{
  "d_shared_expert": 64,
  "num_attention_heads": 2,
  "init_std_o": 0.0,
  "decay_shape": "linear"
}
Below are experts of layer 5 (counted from 0) of a mixture-of-experts language model. Rows are named router (the router's row for the expert), gate (a neuron's input weights, with its number), up (a neuron's input weights, with its number) and show model dimensions 0-127. Each number is 200 + 40 x the weight over its row's rms, rounded and kept within 0 to 999.
Before each expert's rows: a language model's description of what the expert responds to; "gets" lists some tokens that make up at least twice as much of what it gets as of all text. This comes from a sample of Wikipedia text that the model never trained on. Tokens count by the router's weight.

# expert 32
What it handles: Word-final ide in compounds like kingside, weakside, countryside, Upside, plus bu in buying, ful, and similar endings.
gets: "ide", "bu", "ful", "id", "ry", "w"
router,217,192,215,166,186,248,286,174,142,171,173,293,221,130,220,225,161,208,243,139,171,281,119,139,189,188,208,188,178,167,178,188,141,143,123,228,230,146,262,102,226,174,249,215,180,257,227,267,173,183,229,150,207,187,179,152,196,171,213,180,186,185,172,152,217,216,136,242,179,143,207,207,142,222,266,201,148,179,185,221,224,270,189,229,153,197,226,199,200,268,209,197,206,198,187,209,290,228,239,125,176,143,259,152,262,248,199,162,235,226,228,122,218,202,208,84,219,177,269,195,151,143,212,154,216,204,216,246
gate0,134,295,191,57,273,208,209,188,157,169,121,168,165,189,233,170,234,247,236,179,203,238,225,208,165,157,143,178,151,167,206,180,185,159,177,228,294,201,218,279,134,231,297,186,133,236,246,173,168,239,259,238,212,197,277,198,157,157,131,164,238,223,218,158,197,161,247,168,230,175,222,221,140,194,205,221,195,214,168,180,189,176,180,156,172,249,163,173,264,237,301,172,156,246,219,243,254,211,215,195,173,201,180,161,118,228,170,154,173,203,187,196,249,182,206,225,185,217,212,179,206,210,197,179,301,197,236,185
up0,178,276,174,101,251,144,198,138,197,194,156,150,247,234,207,152,199,256,205,165,148,261,181,223,172,199,176,135,189,196,148,180,160,202,162,265,256,222,249,255,110,249,293,219,173,242,206,207,195,236,206,274,193,136,257,184,265,186,149,182,242,221,224,95,123,193,305,180,270,168,219,174,138,197,183,230,164,202,208,158,190,164,183,214,191,252,218,100,193,188,222,145,158,222,195,147,187,218,188,171,169,205,201,216,180,254,191,147,198,168,241,203,212,118,206,215,129,259,282,155,230,325,213,235,241,171,199,179

# expert 55
What it handles: Semicolons and the suffix ance (distance, entrance, allegiance), the piece st, and adjectives like long, short, great in long-term.
gets: ";", "ance", "st", " long", "and", ");"
router,190,334,226,144,250,265,211,270,175,243,111,171,236,212,212,252,191,237,231,194,206,197,229,256,214,217,187,150,187,177,203,258,238,128,141,139,179,123,222,205,178,148,257,207,159,224,189,209,217,140,207,194,186,200,248,164,188,184,209,190,261,173,250,202,137,208,145,211,156,203,203,247,184,228,218,280,185,153,173,244,228,201,179,126,217,274,195,253,240,172,149,208,237,130,241,259,212,122,207,130,207,175,300,226,253,172,166,206,149,201,239,150,165,155,157,170,232,213,245,203,239,246,203,213,233,211,202,234
gate0,242,143,209,173,199,226,184,256,104,238,216,202,269,231,191,191,186,222,182,157,209,226,283,290,253,160,224,219,212,236,225,192,150,220,215,183,147,198,197,252,253,187,153,267,198,183,205,230,157,175,228,202,191,219,186,187,328,33,162,179,179,190,238,215,203,113,193,245,183,167,194,190,256,208,222,205,208,247,271,177,169,197,186,206,253,193,167,213,143,159,253,223,217,222,212,199,235,197,234,207,235,205,237,144,196,243,195,247,139,213,214,242,201,205,210,132,221,171,200,107,213,223,165,237,272,218,253,168
up0,160,176,217,276,204,174,212,203,241,156,212,157,205,130,191,193,207,219,173,196,174,188,214,150,272,171,270,298,285,223,229,287,192,143,170,257,175,185,212,148,185,173,181,216,177,276,208,189,213,195,190,223,206,217,193,264,176,128,161,162,175,182,167,200,202,191,185,247,230,243,95,116,211,215,250,203,177,215,169,186,228,143,208,256,240,208,203,188,164,190,148,188,241,206,225,285,184,173,217,218,232,160,267,155,219,182,195,131,184,197,173,222,249,239,218,143,232,251,173,115,216,160,182,249,144,140,255,211

# expert 5
What it handles: Number and ordinal words like two, first, third, fourth, plus mid-word pieces "ga"/"za" in names (Talladega, Targa, Eliza).
gets: "ga", " two", " first", "led", " three", "za"
router,200,220,249,169,214,156,200,235,246,279,189,161,154,201,214,181,163,174,187,167,177,193,197,250,206,147,273,219,261,189,246,201,116,164,225,154,221,295,206,128,221,257,117,214,208,256,184,212,155,172,244,170,272,158,245,283,134,221,220,212,256,193,189,143,166,163,148,192,174,176,216,245,164,249,300,206,226,217,250,233,237,340,175,191,221,242,254,166,249,163,209,151,225,126,245,163,193,238,175,131,199,218,226,123,218,261,204,114,193,214,82,178,153,162,139,136,217,214,212,226,237,196,199,243,174,213,215,214
gate0,199,144,189,245,156,205,177,255,222,220,161,167,177,212,205,264,197,207,223,177,219,190,185,165,236,220,192,153,158,259,123,214,179,134,231,184,224,182,132,173,187,249,258,250,234,286,190,264,231,170,138,199,195,168,232,231,166,165,249,217,226,155,116,74,220,247,157,210,161,248,166,156,126,181,195,137,220,232,239,163,148,194,186,236,207,205,222,170,222,159,195,256,280,217,207,247,162,123,221,145,232,213,200,267,197,257,198,214,218,157,205,190,198,202,216,242,230,122,196,265,195,210,285,169,141,155,157,134
up0,221,208,206,137,237,190,214,190,190,223,195,163,264,182,203,222,212,205,181,182,210,180,202,285,231,129,234,209,231,197,242,193,189,285,193,171,213,252,251,254,172,145,176,205,148,124,304,207,192,213,284,218,192,192,188,186,193,224,220,204,238,243,188,324,124,188,200,157,230,172,235,259,252,173,247,223,180,129,163,188,218,166,216,226,273,166,225,190,171,191,229,190,211,165,178,120,236,272,196,236,153,240,189,163,170,152,154,245,249,259,179,209,168,303,209,239,204,262,201,159,113,195,206,214,220,212,227,100